From a checkpoint of a small mixture-of-experts model trained on Wikipedia: 18 layers, width 128.
Below are experts of layer 7 (counted from 0) of a mixture-of-experts language model. Rows are named router (the router's row for the expert), up (a neuron's input weights, with its number), down (a neuron's output weights, with its number) and show model dimensions 0-127. Each number is 128 + 24 x the weight over its row's rms, rounded and kept within 0 to 255. Numbers have three digits each.
Before each expert's rows: "gets" lists some tokens that make up at least twice as much of what it gets as of all text. This comes from a sample of Wikipedia text that the model never trained on. Tokens count by the router's weight.

# expert 29
gets: " de", " d", " De", " La", " en", " Le"
router:134160146113130100149117123122119132111130147066116116125095164136124148115120115106137144093121132121121163098094131135192142130176100120125155114103115070120162118137154145101099137136105109157136111158136162124129159146156102062097138138122114144136157078105100122124136146118165135110140107163127115105149098135078111127157130130126172143164142142150114119093103149095149121171178
up0:156124093115150090125131100160150114149142152115142107094145056117188086136111113150152122085130145088122104134152136100179080121161156102086155123116091137127132116136106164165179131123114142134116106084127138109168144140140123108142123150141138134125147104154089159156111149129149102142108116113154120121132142103124149111114114091123117176147085150150134138110156127116105108133100
down0:134148114115133147137058096135139119130161091119159128114104135143175143107134143135137176160162119099084149151156155074111132158132113144141110159144101120117147169116110133120119148140113166117126102108132121111128111084089126155153173115138133170122125137172165098163100146164161105130114157118148110132127089179095108146095124083101098139104124088136136132123133116143125152141132
up1:149108133123146141123127113091103137147152143123112125124099114141139198113112095104129170139105098129130132151136100131141131157156167100140128101093113105149072083135135138112144183128093089143087123125157168117109138135135103071102113131073129116110118139115169140134100143109139142115134119156147120093126172148113095162149114139128149116151135150137101145162137093144104135195149
down1:135133180104145128138167144181170117120116122082111121102146147139100152110146099133113103119117110155132135110100117100128128128123135129150165118139107158093122114128135109160106103110107131140166121141077079091154093135161118136095125104121163105127166116092123109098124086132161174113083112196116155079161163087128125122128140112140151155122113154125121097108120106146129137120114
up2:107135153104116129161085086149154124141153113161093121148132088102109144164122132121150145131110140096124130143112154161144127155169110097151149190106140157140106130105112104091144098125138110168126169149155111170098114056132151136131140151127114117123125132124134149130166110100121159110140097072151123106158113153103111098113147126130120142127093134138186155101112149145139175114136
down2:109164127118149155150121136126101189094062138157110158100112135140157127126169122112153105109151086132085142110145098146129169174160140124142104151136115154113135118124126097108105127121163099147134184106142100152083146109113143135126096115118116104118195108136111083111134104152133159117146148131146144114136111110138130181124158156093121116110113153106149105115151119128100137161105

# expert 36
gets: "ing", "ary", "al", "ous", "ed", "way"
router:186146126107130120177129127162134079128120062141110125157114101093118112149149136110149109123148126100130122123099135113076155153091096161123151108131118186165124122121135164117117143077136128087082091124122126141126111110088122129162127164126146118098138149133161131147106067146136124123106147101115133100109141112093130148156123116104102137139145127136117087125097128131169127085107
up0:188134132135122205130165117105104091115145134110115092131137085098153184150121120121138100132127159094121130137167137144092135114137049107105156136142130115126137139137096141125120085142113126114109087096157121122148100130113100107126084121123187132126120142138123155122135079159116124124148140107163136070144147145098138110113123115123094155127114101083120148150123135119131136148127
down0:135129101149116117086110152112102118137123136118045094125125137139118089102152141129088132158093093131151073163114126151126090124151126121139107145104115145108132150170121134088153139141171149086129135165113116138118159111120135116126138108121075168107121148141084140148094148082144116185131149124120113107141143128111143140088112131156162134127132109161103172120109087094142125140148
up1:123148129131080081168134120129123109142082117125106093171102125157088156133116102118147150146104123139142138137174127170126167117153154141159115139157105153119165100120119140128112122106106103121126156157131130156151147142124118124165117139171119139096115107126154174195113147136127120105137140103111141130108131182121090133122125095094123130101121113132108173157090086146136182173122
down1:135122106092176170130096160112150111096091089102109143137167123132083111131152133124111094172101077140138141102118107156134131141103152143123127134175157108155165113113134138137129078128167126143181105141098112165125137159113160163153142127127165105160131124134074145127096119117133118150130161178145105136079107132103139156136148141113138119159121123102125092148149134142128150120101
up2:175138124159139162163147119097093093087160149126114132151126117108103144120159149081142181109147109129128130148127125173141139146154128104126114093089091160139141094075135120164085139110129154141098118160093129148112113138093122064145114153132154151158087170118162141146117096125127104135087158121140133153091133132114093122133132154130111124158120159133137144128134147155143131084135
down2:145127121128120149140150125127119112147140137141140125147143142162158094106077166131139129086148133166140092116179157135168098127114121133083119109133151150135130131124129148155111161100124110124107120110137129141154144064123120145148111087103127155089089103113118118093119083132126133093125109127075165116104075115130151136161099117092074080116128137089098115131113133105084099155113

# expert 124
gets: "s", "ers", "es", "ins", "als", "ts"
router:175142137103117159129121141113070143082104140151074138129100118145081103142138159167159113124127150118151157151129120114114072102121156172109134100129163131125156102115145133113139114139166109093092118124116128144145102159130121152091101112163107124110122161120143108140109099093132139128140136111142145114086119153141132129143145137135169072132124107076141129127185168162094140122106
up0:155107109139094195174162183192117137116152135167120091122150131109129141134135113098111131142109103119143187140131119101114126138127142149128100096131151127122132107110137118094141089088171095092092099145059163150106135128104134102122118120109088161101123131125131155105130089115156127134109120104146160113138150142144122134131088127149104104149140124120139118129177132119118170117133
down0:087117114110143089137115107107126151145131131103102111139123112104102138145125113165114132105133172118142107133147103144119112117120153151101135133114104138107114091125134064108120163115148112114173153118110069113110122130093125145121059132147108153146126092104151127099107146159097124145129089118113123127154141113171127139132156129172146081075146135181155167106128098081099104133146
up1:092114078122128133190137107113103157070099152126155135142146141102099090137124102106165135139156138129143156133120113158130173156137150142121130168135120147137125091101127164108155144131128112096136090155121112184142090135127138119078152138104140101139143082174120133122098126112145145120106153113108096122124077144112155139143169132131157143135099167107134141095151149141162158134097
down1:111135105146137116103142144127113149082145102140142092102158098080206146136168149166147130176097126122150105116127127122114153126174125066117156126090118121144100111109109116132114157144121129146126105106165171117101117127151154131132171131131136136117153121061140148119117123109158159147165107112119159132145086128127131125096144118163142123134139168134096170117146109118151117106165
up2:126109087104105125156130101149152112128128108162085137145118145130084151099104143107120146093076164124121138127151148163130145130162143130140130154122160116108148097121126098135141117145145156165179147163132143093138109140132115093106121123164101098126151134122080164176137123109114140151080081119131107113128100182116142130138133157124169159130116096154121184157094125151115168118126
down2:117094106138116157119137180122155095140110133163139129084174118109106114134151129131152142136079108143114166070154141139115154091130149112119093128149096092124121144139124117123104106151117169156139095131162111108145135090102117155141141152159093190144181074113120133094108126134130137102139109105115164172100149102091125129125126177130109146113123119157137129132148160133160117144143

# expert 123
gets: "ing", " and", " of", "'s", " with", "ings"
router:149124131101121091093124155116132162142073136169092145124114165132122153132119142139168088153092197140087149109107180112123093126099143148143124111127137140172172117150151141084136132111166158106096111113117119122122170156107133150132118113146120110101133154165099109175122099104112129154117077133122131147117180100175139139148111126152098122125109149130117141137117107147117145130120
up0:096102131159116143080142114125091163163126103113151150135138109068101136176131094113122122119080117081101142171126147137117104147106127154107140104127120160195152119086122121093188113130118160151152141147088158145110136107136127150129141127122102106110167160170132155137126138119092091097144130125114098127159140139148137120182083125156112126125137128109158145138147123136111136136127
down0:148139123144096112163135111137145192132163109163108131134096125108120142128127145169126103102135112099107113112132138114096106129120125138094125154102169123149175092124117121137090121124112138148116086149115167156169145092093103168157135154141113105151122158091150121182165143137095134113177097121115116135103157130102149127143127077146097167131157172100115124119147151137163135099110
up1:130147097118114135146114098103073126117112082118082138110125104089135136114126125150172167147092138111115160108162114082122094092156131117131133155136139121152086093109118142145129088145100124073064131151129108132110096135109110140109125137097134124079119125124127103122180106112118126113073127089141102120120130147149159100129128148146141138120134176136083115126175137140137161110115
down1:119118115131119100105117118117110088168134100110131140109136151173113093143142096161178152164092120148096122101102110135100167100126176102128142144115146114094123104126107098111136137124131127098162182138113091109178150134088156072102138141120135107125102108150152115132130116157158148111119145099097112150101186150135149115161122127118129132147131151074132140137109133081094155118119
up2:102146137136156118113158152123123113131098129121133088105139137177130129150103068167130074126117146116120126102088129101156169148157144120129118134107131160121170081148115121125114115096102164134122106109111140103111164104123099172104129156121134089132137143191076141141119106136152136090120051086107152124093134134135151109148133153125106137163112111126130151134140123115108114171132
down2:099101143111138129118128128147129091154111100134094094077174098131124113132109124106152137126122134102131102135101082085145121093130107097128127101133150132139131142151079104116107128082120149106093143105129133128119093149137151176072199153114133142092153070116085122141161123110137115140129126150174124140128115136153066159110125137132122142071116115101138146128116123104121143143133

# expert 102
gets: ",", " and", ";", " but", " or", "),"
router:113121150126141103148130141162124179115160139127114145115096173103161128124109110143059092124107169173119075153143166122120128141098180164166141134091138123129137167067099136096148115146136131153108099135121137139118099146155136128145098204122139151120152145129116125140142143097103156131106129154139129120149110134120107130095098128112108098134068161116142107115134127145137135115129
up0:154158116137134102122132130113134157178153081154111134127118128151135131118114143110174137107109123098157119148140136119110116168117100145082155146160091138166121132145091111073123140096133147105129101108186121127099114111149187140144111179145141094159129109093129092145122146130133135120111095144080141080093144159116153114146110123156119148112143086128100147118091114111141123178130
down0:113157174100096132118107137128143133183126092099147156094117132092103123141135077084139138146156077112154124097147164134114121130123107141112160126124147119137123121127112152096142178115122139142128129120110111115183140148154096119092124101116122080157139129115118110140170145132085115155158113187146151130084127092140155124165133146115134098107157177158158111165163133130124117124134
up1:156093126122103107096111123152129127140087127116086121115105100126122091162109158091111103073148089118128167164162105138113129177140141121126118135133120137113137146114146145098083119109142118112136091128153118066127137155132109115117111159174101098126151121169116154156118124137127134173127078095111124146138129138110152177100138132161131127129093162104080175117105116120155125098104
down1:146091140111142060132115140170097110128122176107101119100119154117142108164134153122132143096169106146089158130181117080123129117100130154105151127124132117095110132153116121070150132147126133142106122130087121112137132119125125149108142156108128074114124150130112145086048110073151097141155136136113137136145147148146107145119127143108120161093115131106172155108165110118127131116122
up2:107105157114121152155091128123112127098178144117121139155123075142114119179085170177081108115068129092141089134106144133156155111097142102146135114097084121133109137132128131169156117111129136144170129141134120135135125126124143137132120103104093149079129113152130153129152161111174150154128130134098157116098133126172109131108104100100131118111128141167120143095144142181167155131141
down2:095154160112119096082130134133121131170115125180130136088141117132128088122148105137129093138129175114117076109137130105119171112169103093126163106177151119103128104105145121107167161155099127125149141148101134109146131116092126135126131142133146146084127147125143130128134110097125170117106159101171146118141115138122147106095071181151136149172161123128153129104090095101123143146156

# expert 96
gets: ",", " and", " or", " &", " (", "\","
router:149136161106165101147112126156108182097135129144111136124113164111185121116135121134105117151105158138145102184149178126164084104116162184166143149084159126126161144144144140100134118153144090138097075101131143124124132120141133097142098154094118147146150138127113125121130121105146144141117139172176116128115100160101132126083115117102121133142086161102141095090132137133129116115145
up0:126110127130168138080147112139097129115133126124122148167083156085159149135102140118143183120107113117097118138132131080131089132121116137191104161100135073134165166134121142143127133139111137122107149132169098163110100139117098115139123158145122169087090121142163092100123148139116139103128140083174133125166138157136117139107114110090110084110120118104145136136135150147131165094100
down0:144121140122117108163096116137118146117104151103130147143114149112166113127140179102111124144133115122143181127132130131146127138107131171160143118118121156138141119109135092134113119129138197085142120078139121109152167118153102141122121108149146116120116146084135151101146167146189119075145145146132147120147132089115132100113052119127086126152125168094111094138151091150168115089127
up1:104113136090130117165134110166136127138126120141122125152129116133146165121099137145166071186149119121127122148104153142141162078138109131136134144127159104102157109155103116125147113117122152182141091132112161119155154157128124126102161093137133147132105149133141155090093121117140106157136106110125145112119176181159210124096107158166141136115140156124149101104084152142137142146118
down1:128156121141122110141142129174113137083132110152091111132134104142132139102111125152150141134107119133117110106129140103106063115121115160073084115136155154137133144109124191130116120127130110156111126117145147145150108146146131123154119123125132161116108145168160133123138137147134143153102057169148137128112084086121156164119138106107131110105083179111122086120138051124141155099153
up2:143145121157085133087123164096139130112112140119121110123148126122169140120114115172096115081096137133152144135070144150136088169097114199145133115141163148101121124126098176112127135130159129104115116140172150103118117162116054123142125082162158124156154104144147130095150147171136103156147117137143128113130092175128134152144141117134148106151116127131119109094132136136102140110147
down2:147122121126136112094113111154132105112137168168112140088166124139115133118146107128114149133120127133119163093133114141144098112107115146186165101117107129092136152174148119086138129128127105134081142123116109143125145111182107108109156147091083173158125149104137089116119139187140138166116093146157125147130154132124121143161104101094131110097073121168111100132154143118089170103131

# expert 12
gets: ",", ".", "),", " which", ".,", "\","
router:172126144114138105118115142112164142136141106115095121097129169142135152119141091077136088139115130110142096115185131114140092169099153149178146123113160150127104140158134130081110144159131144153088120097144140101091156137156121130134125149101099150159144156112120130146137122115114152126134138160112148173124124145109085112125109084089118114150144166152147088111126173103179166130142
up0:143103144155131086107126147115141143123130119178155133107108123143135121157131111119168102134088140101094158110119120103159118139112127104179115132144110112112142105144126120071138127110117120127143169130099141169105127098115161135088125077128133139154078126169162067140147135073099162131101116164114104122105157117119115125131175134125072130162133156127127095139126139126105169101159
down0:123142164128101093128095185172141095116105112125134124139119136088158102108141122083104133111135124146108110151105170081121122154132100152116167146116117198140151127166130138060133124153172173107116141131134111154096144130120165144130139120115105067144126135106133141115111152114124136102097146143110098121164129084134096130131134141120142109127104179129140157104152131101149148120156
up1:161086131119129117129113139103069105122156153112125134126123156116109116155174144112149132119134131130087139221094151131146137089135136128137117132159093083098114127158143145141147130130129154174142144135115131120127081132122130167102109151114150140105114123109139087141136154131151132122177082153133157128104097152148118119107132138108082122162093085134114135103118139134161109075163
down1:124154159100120138162126155152146113124128106139133123144104133122164120107176123120124115121148150140113072134121114130137116133132153117119232123082146136171128091123137134143119191133110152098107120124161094115126123124124120119102134130119116109135143146139106146179134143120130136127127107121151136146117095131067104087160126154101092108044144122099118101123118145123128082139119
up2:138110124133153121118188127137125109118135151112104159087151119138148112105138109142154140130112128164105081067083090135150101131160104155149162163139134128121091143123146138104120124113148125116140141117103144129144087132149110088117123117126120165140142180116140156111116148086138118098092131120102151191148132171105134140142150127164149144152146165176083101129143174085116117123116
down2:110169139136155116122152119149193116157123114133135171123144109088135120162131141134105157133121147121151118107141150142168092144110128161157133134132148127110162138161153142125077150142161141122074162112131093132088115102184127112115136100140093116133135155110108107102143110122115152187122137128117143152129148100098140164117115095113132168099123085187112129136138084084123100128140

# expert 120
gets: "un", " f", " un", "ort", " m", " F"
router:107130155102114115143129086131090121139101154099161100152122108127125129100096171104169091131149105125119137128138103138120137131106104163114154119136166102130126137142145123107120147103140177122151146132132131127145081097152105130140152143127112143094174084089129102157078101093130113118123111150147118128080126154099118162150094154118187161125083123112100101161087148109099130145169
up0:110171152114128173130128107153145123158118126104133105136135078131124097121125105096106113144144169168140115149125115149167095159124128131136130130149101161136158102168117135152100113121104123142151124107114164127089093148133118135150108156125157171086155086145132206149121121146136132111149120095169129082114129131112183128169118137123136122070118125123126174174154134149143133129113
down0:094183172086098142158100154097117127110160110128146117147159185141111124108133112143155091131137149129116142146154113142130164130134107126123120132104138146107128104093087127092094112119066117118117116112133153105114146124099123100132133147103096078145133176124148164124160145136171145185134128145122143105152153169111142154154137136089100155095133147131098118111146143112086123098147
up1:090132142125157153120130131101082144125173124089104141146098179163131111114122149125124116093130111085121164117134158128135106177118059167101121159139150099122133134094144117128152134169143120122131133078144140123088137066121101116118117184166134160114153118155098116149133144128121091126132131129134090108127161116097119113111161120153124135134109123122079115097129101151083118135146
down1:112120107141122170104180126098079148101121116141149159139142112133139149104105122158112139128163108129159131150128157093096104130130118110113159144126157139094086131139147165125165181115145132136118175092113105155128140148112149157099142128127138146137093106097152094106113122147135158123158148105135149084129142118132182135133128110140140155129150194095133093162174108088117156157105
up2:117090116164128120126138144137108152099137069127161178085167165117135098133109151131117140152151113098138162156129099099131167175148147127133133113136119149151129130087128146130136134139108133167151114129146115135126156152136108154163105128096160133098166107149117133074130157091147133150092119135119107147117142112123176174169152141173153128187086155147125122125111123155112096120127
down2:117128111109120081125117144164159158145150113147089134118130125124156132131150106164160119157126179133150103123130154118118122151074141131100103123142144128131082143135149159163122076099131100154140058176117184089134105130124123147135163135148116139123130091098155166154162134107137109126137142070154118131117131094118119090137139120120098103132129143125092149134102115164131078155121

# expert 51
gets: ".\n\n", ".", "==", "\n\n", "===", "==\n"
router:118125131140202139133124157130145146151098116128159140115107087129102155162122115134138155125088116119121089141132115119090136153131132138194106137109141126130118146085105161132130141151129137126098150149134122115136142119144146109165112110103102146147143134145129132137140153063066112146155136079117155101173147158145131107111130109112143169114076127141131146103067166119094110147166
up0:170086128157147134135104141104099101160105118129112143126146107117140096111116141128113134140102128136109147138170149098069079091126146126110087145166147116086120144052105137098145185102118103132125150145121107111102104118112175125145107148141124105134119123100115126106191128109141151113109160131094126099152118119106117118138148100097115137162092138092100124162157132093126149120122
down0:126122130095151139141185129135111125156099113146125142111131151114166166143145125119110132120160137069129218094134099142097118105132116127135146120117127157162098110124122076091131169077144150084158098145134128061133123149142129144125141136130158142118080105125086107132100143122158132126141110123112153145126125154127186132117097128133131111117108092159116110101110114110139115118158
up1:132080137154124158126059114124127087186131146152161152084110110121165154141109103123122127108119103174144143157128144115118093163136128123093148121083129129150092174152112136129135070126146101106169102153139131139125145111125170146129161129130119159162128126121132151188131142158102120112145092153119128133145137150112149105130138184158150131122128166118117153134149148128109155135093
down1:126105154115087128134144145094120136107130151128139091118152091180162172140091090111109134072146089144133087171126140113100120127147146132165121157170134135117141086101112150133149130155123151142114111128081110148084112132105079178102135135135135159138129129125154102130123146093115123116119109115113142115114114173115097103120125139099116127146114112196126155120097100172140165111145
up2:144135138121152144165137146091135122150158160127158144145144073113119167136112128119122151090101108132123122071126113122111101148128136121133162171132124125112149108153175132143152118131183095107164114164113129099116106114169146112106123101122071114123170147122169174134134118124168120136179135126159129129153170116103132130117143155109159193160110146150136115126161167145154116117126
down2:116161167135104105122138129156167158141107111158154135081126125139096123141148159114103162122103152117161113134143094109134156082142163129102116126116134122090120151123166166111134130146116109126084103129117134104084090125160097162165137120118151156154085106126130065128152089135112138113154161119138169142120156092161095138130150155128117144134127129173157118112147159103081113094132

# expert 28
gets: " c", "ru", " st", "re", "reat", "arg"
router:090105165130119168102129130100159153171116113123113150131152150134147086108111089185141098128131109091084126122123110112188112123086147070138132107148122099141111164130140120136108115100109127110116102106133145145142162136138102130103158106090129141104125106147112105097166132118067099114128132155110114115140142155128144123148201139099094155107139130122132104140093125113114168120110
up0:108111091127147140114175148137147114138169130136111118151104192177128111142139150143115141100085108127134143079117122124153182137143139149141088132150129107106142150169140105141146120111094162108176138114133141150093133164141153155130120128144168113139116131154138143128175181128112128100115107121105111142163161145172094074137139141086109147131113134158154081139103102126106126114147
down0:136082126160126134135111123164102105122090128141130107102128111143124129155160087130129152090102100144165137141152117122170161105082147150147103127118180142140104110129093145165126107163133132102185095140099130142159131117139149134147155119079140089107135124123164112171083124125178168148082132134139155126110074095128132133143130135116158107103117125129112129101112157118134180109136
up1:104133122155155138161099109159124135091118145068126126114150137163098139150078119153116105119148126099146148151120101089164116138095149175136139148133102131087154113126174119119134117105150124089115151144107145143114108144087115111104161160119142145133165108160150108148088124103084117119072129153128126113129133192170099144129140148141114153107130121127110112142110135173159134092088
down1:115152129158134147108131104141133090126132136108120116086151127121183092077123145136102126177156132160112137132091139117132139130198127129097079124099131149121165147118151103120129125135143102151148144140126152119151150121185092155131146107128111151135122092116141151123135107100141128072106120064137167149133118139139143142115101112139156093141165122146133142091098083132081103165139
up2:110087122129175164159129126102131095117084144149104169154141144147172132122109133113100151167107139110102088079126090152168138118101126105179130108109133129145152124124071096132132077119132111183110146141132107156066163082115138136139105108154153097114095124153140113115131149104148143130100117158157113105130149161143141164140130140156113113140098130113107143110103133117125131132133
down2:183173124098108171104104131090090126099088100072091157130129181129161188153118129171136130133131132129098150154119102144138131136143135141160126095143115145123160147153117128127121137086151143120069168118172114123135135118139086112143121115138099151135111124134134099112117099150105152144088155131120117090135111113085142142124120119111094141120155145124129119109128115091067124131144

# expert 116
gets: " f", " F", " w", "f", "est", "ind"
router:113131080128135114115097134136099110163134110140151096120079124166125091115142125135142139182143143146084104136125147138171147125067174153118133109085159146182144126130134134077118167084089172170132170120145115158127118141093106131096153116132134147134152093102121126084123107141095154115119108119109122148098121090147140122088112137134108155103118142123136098110129125113129128142093
up0:124102129091150124141130162139140133138153136146168084134181169136143136149121136140117134104154108109077137114146126121133161157107125090142176127103172111111171139111134102101129112125153124171140158133130177140109122118129165134133141118179128120150130114194107122139044125110115150127116111128150082157103120143120103098113142180108153127134108131129131083103162135126131100128109
down0:110138091099086127081151131129099100125104121103160140095137104172127166126109144118141104125141121149121136190112085137137131148152108118119152118166140123144121144156124117122109141168128131144107154070135122146141149106104117133135095162198170177185119130147101098105123190135142085125124149109134132104111143112122135126130074100165157143149112128140135123158133121153125130143136
up1:124106123137108164077136157119163080148127124086138142143091128191169125189120131128113117097132098085161116161139127119131132144103165140115099117130101128119150115125132151080123125161111134174153119110140108177125150103139127158141141186135154153138150131144141133102090113146116135111095112101148092139102107139088127077151129133153148126147152100104144112127129144086126150164125
down1:134100119136098139133132109139128117140187126193159106068151079127059157139128122173131106152123113130114099113124127126140139119128165124136129139143144136139125129122092157065126151118128153113124120145143129133168128148143148122097176108090097159204140135116121103110143155101135138137114111153131116112113117167124103114098093176145135162101117137128105107133124100136111156092131
up2:118159119116129093099148101169135169185133114113115110134136125110105111114113139125096119137156105083103133115150166140119063114142137143108128153107147132161105119101113117134100119129107127163116177148161103104138131160049120134155118145137124179097126097103154139106094147135129154106079157095140170136135133150138126138122095110137122138153169118161134145102108133112121104082102
down2:145135149130166174154094111154127126127128125102125127136137102157135156129102150179066143129111140106138137097119142093150112087124128129112129119126139141102129132108072137109096079117113088120101120155129102124063141137098109149145140124098082124112147121102120148119142119162091107134098144171141101141068165142133150130124120158139108120111127104140093136097089115141131147060116

# expert 106
gets: " c", " C", "c", "C", " d", "isc"
router:110118151129097107140129137121103154133106159108169143121112163131155172120136158104125114143112096068110141152150105118178174110106161098117120137131167122134135118132137161122119082137133109094160094142151115192176148119151163156084143087093114156145141127153143114139146136082109113108139123176112107117150154093105149148116157122111122129124124084134140139108135128122176139160114
up0:153107103140171139130126131140151143105164149074134161115092111151132110090098139134133135131158116100107150112105116133151112138146178156091115104110197140109120154156136079096137129129142110122132122121120143167160138081134152117120123130157165103103124102136092144161146114114116124117101105136123147121173130110118112146140118103105074083154138159124105098150196138091119134159143
down0:096119139107079112079115106100136120134148149112129151118156092118104133137120104078127127118162109102137123132114140137082135122099113131111143134135133137109139159110149159144123128161076077104116123169136121083131107174148146112155158175133154125126100116104148126178082128150123127136163145134101127137082081092137097136140101097088157155135183121103116122112126111093127097101125
up1:125092120121133140133164124173117152100110142151135131107112119131118202124110099177102147122136132149124164138128137152135061131090117122115169101150132097130149093173102079168131142118156100112148137122108134136170153106160067109097132113153140087159115106166122146123122139112175130114127135127122145122157127121133090154129186130105110132155124116110096121153139119129130124080115
down1:158152142137101096124130117108086148112130121157085131116132132137140129099135174137117135137109119127115143172140128108105115145093154162099152137144107095102119146107145078075113158102144157140118115147166110174112156146131089110082119137136105136144110108108177088140123160174141126174135131124140127080139121148145132116143078153134140103101125149112146086165150121136158142174090
up2:125109112126129145118122127141128134117127163136179148140167122124117132122124124105086127136132129128134137168180143155185138123150100163150112108101138173117113114133135095130116126175116110104162113180124098176106073124140159061100124120151142162091119153118116092105120143072114126138129148155127101126129110157129102134134153163161072145129098137187120128126120135116115153106111
down2:150087173160162140096133141127099149136133121133141076095147122143111122129142129141153159186129123113093160185124122149109128090149110128095106112120152186196112118095100122142162110117120126189111124104110149100127098110159090115144166118110114111123113123136158131106128138126140104145121094135156141134119123147147126098133151153125084066132109128107098146171128149126128126140132

# expert 88
gets: ".", ".\n\n", ").", ".\n", ".S", ":"
router:106087154147106142166127148146133109101157083137094137114133146141141162123118105146160100082130084073125116130145122127101114118098156133172144114103149147136153124087155105166105134165176134097165144118141125110081139127133157154121102098149144144173122122113131108148110154138089147146130129141119136112081102125144171120146116151112156168110137170123143100126150092107094086138150
up0:125118114142129176156125108085139119155157107176176174106165137151156110127087133146149115142102120113103118147090126109110141146112127133185146138069119127134132106156093136150133126145155117115111115106162154178111128144135159117137133119121113105163129103173137127147081113104131156117124131082107109102131110125166147106114136160102131194141086141096115105175139120124100133121136
down0:109114123069126125159135140129083124135121147158097096124187134130128162132163083134153111116135122133150164135131136141185100150145153153130139124139120140131105141157172116107084141153136127139140138106157138122135111134165159133167132099138131068130111087153092099105117137136088168129086114148170115151123118068088127148119131143122127111128142166116092174117142136108139121099159
up1:130125110175159159163073151137126149108096150087103142074146125146109121128143117123118159127138094142152133125145105128110122119121100120149165155169116139140115125141087089125109118178086118127133106107106115127117099120143166136127141084131138152079135156090148094139077214129174114149125161142138090121118105123135160109135129134132140104149108132140111122128142135126132119080161
down1:105149139107111149128114156144118135129125130161107134161122126166118125116136130085107121131151097115114122116135134113118126181110107138157198134113141113101141146131206150139094079148132075090089153162136142113122085142126159138105123128175123088142081141120153121137127121146135091162135104126151139160143126130121087139134129124143116111137132140116175075105119103072149144152151
up2:144151178155120110152115103122121131115184122117103117126151136126144095118133133121116097111112102130130104120145101124145121140119154119133103138147132113123115065100115161120138068157166148114153131136114111134103107105118199126153112147134153114161104194151098155106097187154106106136135128089084139096135107133133117130120149121117150076146150168148158131130121116165123149081118
down2:144161127137116130107115171098181136115131116155167128110129088133118094156137136133154106157107158126117130144102148090089105113114116126125149131168129155102153122145090157102110107122133134133120064157078130182172153159084124173121138116115157116144119146145123110116136122118115080154172128141111196138149139112138134135144112107147131122095104122166145131113142184126147115102118

# expert 121
gets: "ation", "ated", "ed", "ations", "ate", "ions"
router:149146145112121117145118122139109123152132140100156092152099130114104126161122140129120096112159129143131132150114129117125097135145090127153146109158086123166113122119137140112145131154158084097117076127107141104154099147138116103148168114160119139090113148157192108143131165161085088139121153088126140111075120103113126142177121138095162153098177078118162097141112156115133134099160
up0:139081149164096104108106160133088108140139102121148066167147121123108117112132101114102160122090144150141137112143128119135114126128145116142113107131140087150138118134148117078115089177106123145110107129168112116120110139117119063164170106154191102104096126145105092104146080161120144127139107118130095155144111154128127108141123162186127148113106123120153124130115157155147114141144
down0:110171088131134162108098099095142166125145143146114139109132135089130123131141120072157106148156122079143156147133110116103149171143084160147175147097124117161131125123135133137124121133101128083094153099094109110097113117135141129118088139135093141118131130122110097189112112126155134161129097144131112134158115132118146185104161123095113133129132099129161098130077173133104146095158
up1:185150104112154113135137144130108075133159142062148110130118147135110138083115117114110116169138091118131140126122165149151124106132137108157121109174120143145164088097110149115159105106147139133129088121115080143139103146146136099193180114122165118097150112159117143106095142159134098130125170109139140114116160172150099114143124129105115117142152130103155118103139115150169123154128
down1:130144129104109150128139136116087156115119120152080186137141112084152159138149114133169099134111151131105106162136144098122107153124157102133131141126121164143133168135115132161126141158124100131053140128143128095147132129137172086154099059159125147162089153104119115163101151157095171139145155116141139126088108121081131123100136126177115141136138132138126133127116153126131100135092
up2:115137095137133179154157133115137124151102145095131082127138109103138096132143142092103124134152123137084132142138067100104105122148081119128133161112137143143153153096152117089138085131173097090130102147147139140140073123108139114101167087105160151133150132161130136142121114137143104095132102133172099145079156061126118112155122143120148106101141094136116114154118157137130114157139
down2:118142159087156104155118095134151109145137133140177080102105151080122147116117126136140152143137141078121157125161135149096112181097128117128113112102133082088118142143153142145114144127126149128159110089154121125136099118162131145131135151124143183117094156103117151094100091133183126146120124138081127137144093130112119171113164166094155097108104106139097113151152118116133135085129